Weights of a small mixture-of-experts language model, trained from scratch on English Wikipedia.
Size: width 128, vocabulary 11198, 17.7M parameters.
Experts: 32 experts in each of 17 layers, 96 xIELU neurons an expert, a softmax router.
Below are experts of layer 2 (counted from 0) of a mixture-of-experts language model. Rows are named router (the router's row for the expert), up (a neuron's input weights, with its number), down (a neuron's output weights, with its number) and show model dimensions 0-127. Each number is 128 + 24 x the weight over its row's rms, rounded and kept within 0 to 255. Numbers have three digits each.
Before each expert's rows: "gets" lists some tokens that make up at least twice as much of what it gets as of all text. This comes from a sample of Wikipedia text that the model never trained on. Tokens count by the router's weight.

# expert 31
gets: ".", " F", " (", " f", "l", "u"
router:129141138157131150090153141110100079138098123131134107138122137119114151188135141163097112161109091129091138158140138114120119101177090152092135105161146139130094124161108112162115131131117101161101103090078162112093125132122133106148159125161135091110161151155096103157092150147102125132132164111120106103118132091142096132123149151096157117095122116167110110127165100120117092164135
up0:150080125107088099134141144144132098107128139144119134113091137118144107137109118106123168125169095163154164177085127126135139106159126115132113118135139149127142107140128081150171136142165131124103166110123115132104151097138144092118094125159116080110220116107140134083093123126117107099134145109108135114107121150150147181122136151137110151090125142158120134080144143127113122128171
down0:124117123063082152131127118133121134114142138063137152114149100099169114111097130124159143123122171090140099109107148139169067154139172115158131092114121112096158134116095159095141124134117146117138136132114157120165170153132135110126097121089093158126130106101157162111147177131100141128113116126160135106128097129143124112157128102140098125105095101161146127122080130134133134168109
up1:119108160136125162162122115103168104139118150079105122190137146118098125079112152122115124131074100122119096136121114148106110117123153163141173127132140127145136137081122111097129059132086146104107113105115170143151118100090122152159093124116132179089122090132127090146121150112128133128152135120136100162170086131126140153105109105095124129133118124131150117156132126107119077144147
down1:153168128131142130137129181159104131107141124153132115093146148179171131177106140108142135161164141149108124161160119131110151111121115108145104104095138102113113134116141133143139188094135181145132124119136123157128094083144136122125132116143147071133131174104195149106100111193096151109133077130142127120114144136129109126120130159155120109132135123122092145123108158102126143086112
up2:121108110135077154090144159137096141104128137159121126138094128135176094135129141133142160143169102157147135115179121116159151145120151145123124187146144134088104102134162117176180151124156150132086157130133118145111109147134131121136167105144126103147199113082118118132099107116137124090128122112083113112136130153160123160129111118124115126089153120155139092082111146143118102151149
down2:178129115103090126134152064124090122128115073078131129150154106114162124116097124136127115104118130129173147135068150104153087136129161120141137102112096132085143130147145124099110102146120124107129153147111127141125141140116126106117092094091126150121115107101205157123168154147096115143135123133153115152140121145139137152159133088146106168153129123154148158161084137155127151122129
up3:117094125140163117122135116152145128170128111134123128133176108124147133131066173119112087142076169110160113152080141104079130165108107159157165160137120085122143132156089124097149132156129111122106138123143163128149135131114145141144111115159120105143132109142114091117134113125157157145137162167131151140178147138110102073107120133083129103117129082121094138089096140121145131140154
down3:117128111099101120135120117115130143145123134143087105115113111179136154107174049136152102134163115149119131161154130160147113133117125088131106118110125169103127158133128126114091130096084124109109107119136092126113130137149118122148137139073101129122162139123138143129121132163144094039145073151110095120106139137130095128123137124167106140099132132119124151141189075128124145135139
up4:159144129115093109118113146152152127136150130143126126106083083120150106156129095172133151103111124115105093138165106165151143143114145145148168139112157157149140107118140147125147163142160119115133139128159149162095155106148158163098125102134104137140135123149150136137134121117149113163140111116134102107148118162131136092168079154137110148120173174154183135090099125132052143161153
down4:104147135080088137159151109154138142193126106115150139099107113130148117116137143141158114091127155126138120148130147116112073167129192130145157151111122125102164118146105147144128111139088138122167157163124093109134183133151119118082080110089091099118117112110114143141116127132117119120112131145147134147128062136143095115141131127143083119115131158171149103173129150152148128126110
up5:101076116130112119095131096126102127123108121119084142134157115168126151158161124108090120143134091132122126137135128157136128138180113156073102063116112099110108145111115149112143147123132122145131153128076135130136097093144116069114146086111116122119142105137118115122133102127128180087125098174162172146183154133131139134116077137163140133121149144118118168156123125119130098105108
down5:152077156141120139133121160125130145138132182150115118143123118109142134148115113091138124138081113094129129154136151103124108122087115142131159143138157143149133112106109086182105110118128153100128036121176113140119125131123150159162132169127115148152095121156130136134123151138127105180139158135131107106104131106135175186134166122149129117148104110118151097093124085113122149163157
up6:149104171140123149105113124152153139158117121137115107117106147131113132180096175153152139137114131123139134171152150113115163140149129132113156166150147099121098126114147157111153117170096162150089135114150118105101182116100129122121100104142137076153156134117144093097109126094137157136188123110166138103121093078156150086134098115119124154133161120141125107088123151144130079135107
down6:088108123126125104160122102114099138115068097149168123127091132105149114091181119114130082090125150129151122148156140158112098140123136094126127121120107117112144147138130103128099146142165134138174132140119110125170094105163163153090144131114139185121119137090192178119125152155127103116133123139134139149108128160141100143142132160174139136115123107126149172159155100118111171130106
up7:145086146125120152135170179107141136110114150124136135093113070110136114124125105133128132139115114138104155168122115118141073096118108166146208152109135143114104088122152139105155139121151140111149121094141138158143122094153115141110126115112131118141146121146141187167108114113096101141157130142108114157126099142128137177146096183128125161145131155116132159075113116138086155144106
down7:087150160096126078153150107162129149153119128107176142123130141120165124125139117162169132138132169145179109117148141157091121145099151120146124089149121095121137162105099187106138122125118109111131153124112068096151158154110133144125119111133103152075097141113170093144115118124121136140098144099134140130143109116139104122113097121102121100116122144134157119161086175186125152144132

# expert 30
gets: "|", ".", "N", "n", "a", " Ch"
router:127130128154135137109147150110113164142097109130103089156115147098118148127096158134128110158103101152086143168146131111089135133144101119098131100156147165139102149137114096151112138141099114147090096129054156095091124110126152107135146130166100113107142148162103125160087139125082149134139157106131094120117138106135087143125123162122145189106144105103110114128172100103134089151142
up4:111113169129078122111117130116084163142138130139157079119176124151100171109154141128116130141087134126140117137102119060141164152131123070136190140123130121125151121135117108084112144158110088129122128158123126137113130107121144102109129096106170135168154138117133074121131139189148138110125160129153117104115153129098124118127083097127098132113127109182103113118111165119122136113128
down4:158120089144156121120111161129118094133105096175097141111119098122123094131141129107148127118174094095112097143113152173176152094117121169103075135111088131131098148109131138140114112112111137114074133146110103093096110109128128127146108169143103101111135153102117166147101119129116108133122117126125109129114112128139111096130204104144155099078094126149151151126151090130138143113168
up5:104081120134155107144110132114144123138108117160136157086135169105150168133062151147138106165162132124136141121112107144132150133113143153148092118123159154118135060153092147124109122141140136106151115159183185127111111137142157143140145129167148132160112143176099170103126142107102159153142143137142138160104100166138147125120122162107141125141110153143144095175105110146143098109138
down5:120125142091135113142153116142118106140147134083171147174166135119103121143124104145120121128091146131151136111109125131129088153104103129107176149146100107124091145127104085135141101112102103176158149128124127115163166118140115158142144119109130090140173096060163148096153086118164095116137143141102122107131139148128138146122152131134090119175114141096095118128152101181127146123079
up6:096122117148150091128123112089126135151151147097169118121126165172097115159110154164163090119109151155119132139169100107093095126110141105098039116131129123172138134094148134133122162161078154114151128176111158129125141108103126122125155097126102115124134080137146134123128141107124121159122150102155123140113124142072124091143126138128121144102110173158159117097127115137147134103133
down6:143103123086116150126161116135150144139103089098122139130160109139134165132139071150112167152128117098137127135098139112148123140110102139130206159112106087137114153160112124100090104077180110179125158092157120110167138185148128123152151138128156148107145152084144103134144121134158089117126122137134143118155129116133112148119126112161116089139134109096116142138127159121110089156132
up7:131119154146110163132097144156134113121118134136122136106093112124175116190135115114136098119142154149141119156108124153147159099139147110167088152104121128134118139100136110145175130172168141104107159157163166132100119131182131172108130066134138088157103113158087153122092111122126127151178135106122101124116113142125136177152105160089122126134115168109153136104112143148123135114159
down7:109113115087119111161146127166146138147147122066141132114148114136110127120114128104134130143110139117181130095148105113127063175115097142128138092137094110143073142138107135106128144092113105184141118106153101113163129130150127134158153122115134133129144121077149133128128065158178090091117118173131142122140140167128109124096125098135102149133121130108107105122133138152104123100068
up8:097083089123141113127128109139154151096073070126140108134101115126151163130085117115168126166100142123141124172148086135155117123146137117111102127119144126131153111117081153111136116130106184156129153133113126161120122137121110082174141154134112167135130116136119181121135098165100109091103099143135180129140155121164173115103133133131156150155112107116093086154127098129120119123121
down8:132137168145113147153110149119160109142134145143132113144171120094101129151156144140141085114136127143099133129120104143087143125128105163132193092175132183113126138138133115132096092134099096118107159155120128132140142147114132121103123098176091098130160127118150097113118121095098112181155143086136071123085125093131159162148113142123095100122164167139125159136118147140132165103119
up9:109109145122122114092118112142143160099113114135158136175165118123109155118112171116140144121090106133073121115103120152134113088132137113121126159138125062106154117121125133104145107101122147160127141080083093130135108140122149133151114160124165122152122164123140123111146121170114079101135140116155164127173128117144122140103173134133150083159114089170134171136127078160118144117080
down9:145147103149135122108128113130136088139144115117106122095058100136145108115160105130140107109166164132164122141173086156133112163153137175141151107082123189114128109117170116156065111152156143134138165139152119152101124110106111144136168096156124140105158104106150133156101110132176124165112130123105118122090120091140138129144093099118132135136149145090136138129105139127148110141093
up10:079129122122142138143112143119134136138104151130109110160091162086152111099159108156087114137157126103105118137125142154143149108138134116160143084127115114120110137130114111139151111122132124103104102145145117161151098128102116138100142114112103181120123148123140139147126166097140149122145105093149138184101108146122114114132112154112088188105117075082158130112130110143087069125204
down10:124134136150106122095130141130166147134132149145106137107182142121133137113108160108122144123103130133135109153140147101172141131073116083142115118116112092111118086164101123150136158129108117138127136100112115129156079121136150114176120130117106079150136097153115138103123120195130113081120133146145116117137124129122115177088206096098133120149114191152137082123129098124133157124135
up11:126161090114101125132109145104153117162085149118108099121101130135114123097076153109073125141115126111108133167109180121107092132114132101125133036127124121131138158097098118156109139134167131124147104100088124120125150111163151158126152154150125170141142162110154137152150122142142139124096108141135118125116124128121154102161141117122127077105127176125114135179137156122128173117160
down11:145114178128165153138121108110138118131135123146148136169173150163153138093168129161131142102129130145097105126172127119099144124174145136114120177168141116123145060139120117131148140141123105113149156139136158102126141124115121113121109125130168084132125150151121126114094129145137148109138174125160149123158134160136123126135132175142164124198149115117082078081093132111135085135149

# expert 23
gets: " (", "–", "th", " 17", " first", " film"
router:138132120153084124090161150124111146135112098154125095133132128118157145107128132135147102159090109152082141143134156141116123125128088108098129101161141166108087139145103100152168088122108103169097098114116153113081121144124159105143155137155131113105156153149136117164094141154106155132121160120109128111109126111147091136105126131104150221101139110117116167116148096105126092159132
up4:138120148173115142136165168109119130112080073132098136105121144153158109106115105099124134137084084122173094100159175158122138131088119117121106158110155105131100152116159125177181126136098135119113135063177145150129125117113119154101163137134116139129127159108075118153112120157130114151125139142111151113127121106117106115144083127093149148101138157105165140096127127133135124155128
down4:117126084107159095126124143153125125134126140142100103147131108097134132134131078131113172091127103138127094105116139097176100143138148110110092126108129167133108146153135141100153098181177131150152119147145076138139126122161099118113122086100134091111125162126153118140121090152155127160148076088123093158123140162139089060145107127121085085119143111120112122153132124113136140114129
up5:145136146113117088145139129101102113127120112090151146145113101108172129114156108166164110140085148126161104103128156176120096113062155138142114141116114103085172090161108147147151125121091123135077124120135105140115132113145141128103134091157112110056139134117100084121132147117139132127112102124096174089130094137139076131114132126090115108146126154116148105139112128107156150104125
down5:112155126050134137188125145143135116146124140130096118134133154160120110155104136119107157098154106144124122129123134113127108145146169156108131112114135148147099129143146146166145116175154142166151146120115159104123130079113092111140117154133159111122114110095119144119136090127166084152161128125108090149128089155167108123115157140132067123133129097119083180110175136140107153137158
up6:094109125119126120116117160103149089116141121096105131114147117142156131097145146137121111127135108154122116136165016141158156172160134119156135148122152160134108136130157142158151095120107129115166105156141137091129114140127092129137137116174130104114132159112147114101152110102147097123127137113126121147104128080152137142135099141164168171088131117138125091125109144098109125196125
down6:176112116121133133151137131152165160121126135138098142146112157143162135144080131103125152109129148153170106168133160139108177111113124115108105114107132113128122115104122138137128153148148100087154125099094123092150141121190168142074131128140136110149151151123153099174129166160096126080118092185151155097154141155156141129119090137088138118157112122115154150140146143096103128127108
up7:148123128088154114141134162149127167114130095162112073072110122172133148111149124136134110115116132149110107132129124069119154140166128125091099120138142137164135148099149109105124114086095114100141113136140137126156123112123159145122131077104110147144131103131138135136142125146120140130148102074169121139159133163108151117167163109136143107110227153140100132117106125149168133118146
down7:120172099112099146141145077155122104142112155102150128152110107110122115122143156102136154112113123070108134110164133093126109124127130140150136165075139081142138110132117167118089151163118149116077132143086133101155106137112146134144120151084119128112136139136117146107083104126130136115124160136097106107175106096133101104110146100148110066143114062159154149102127124113098131128142
up8:145110153143137100130107160116137070134113139086143098141119115122148117113107147102104133132111080129163129108119121162124142097166150134157125130110116113101123145133129071170086132116160165079151071164113119101154118124141111158173147135135138127146118136096138121105149102113140121156101172120119161094148125133163135174137098147063139153101134120134170162100119135107122136155142
down8:123119102105084167162145118165157163155143095133158124116155167143116139133109162125136137086153143139156107144138133106143143114150141094122132114129141134164130130107121141105140133162110088152140139090129102099144125111160129070087106067124135098162154142131133145119162131163117149090141132137126104107127099141185102114145132068119114153150120092127115134086164173090113141129148
up9:091125093102134117141115135147147171091140129153154123155131124093152148157126115159070137109168087146115150101158140131125130144144136133138156134135139139095088124117138101143142096123149125107154131166135113171144118102128161131084131173150114142100124120153124109135120151089118103099090136082098103129099172086140152178122199150124142148120140115098117094120140104133138164163130
down9:114139156182140131126128145103113096140076131150108142099143125141107123091143064115154125129166161129142161130118089156069130109097133123118133182142085092081141123113142114087129105108139152115096142077162145138120128140059125123077148105156107104129128147131108109144094149108128153136121129122128128150091146136118123161121075132107127131131144114117160103095123133160139132114131
up10:069119128161135118155169160099154112153143078144111143128161139100135141117147136149138128180130154111131124117147150149140089118093089147123114111163129141122160075141128176116119167095145147154114151131148113128139138120091155151129102129128114162122117157151133166147108115149121166094119098122098139104139142113107086147138119113148079123149093113098097157186137133107158158099103
down10:127146182142161126122114147105144100124097093105150141132086143154095144139104121142146078130148148151126148090106095108119150118140116163092175099105075075131138155198138075146120091133152121125154150135104170135084120143115113138095127146153124128123116106124156129107108135086148119174116141094139118146123154133122115153124164108090158164098117137135136131105131131137143101144112
up11:143150128127102138115093162104115134105129089149117191125113130149135133166158103134127147099162154134167117108171152126142149144089135137086147126120127164120080119138148138136132124151121112126113132128131157148139102116145128169123136144146119111144149147130138148156110103128104139156115132137135087089131094162158150156147104180148153127101180155126149126058111203151128114118171
down11:109123123079139103147114103169110164169132152105149098149099087138126091129114127095069137105132145163154106106129098122126060163141160104136101122116163112141129130127146157119138134123136158134140151140125136106132121093128133079148116152111152137130119126107140135099125083128180122113128112126132095112127087123164101099131155140142062097157090106112099120141155127074102139135147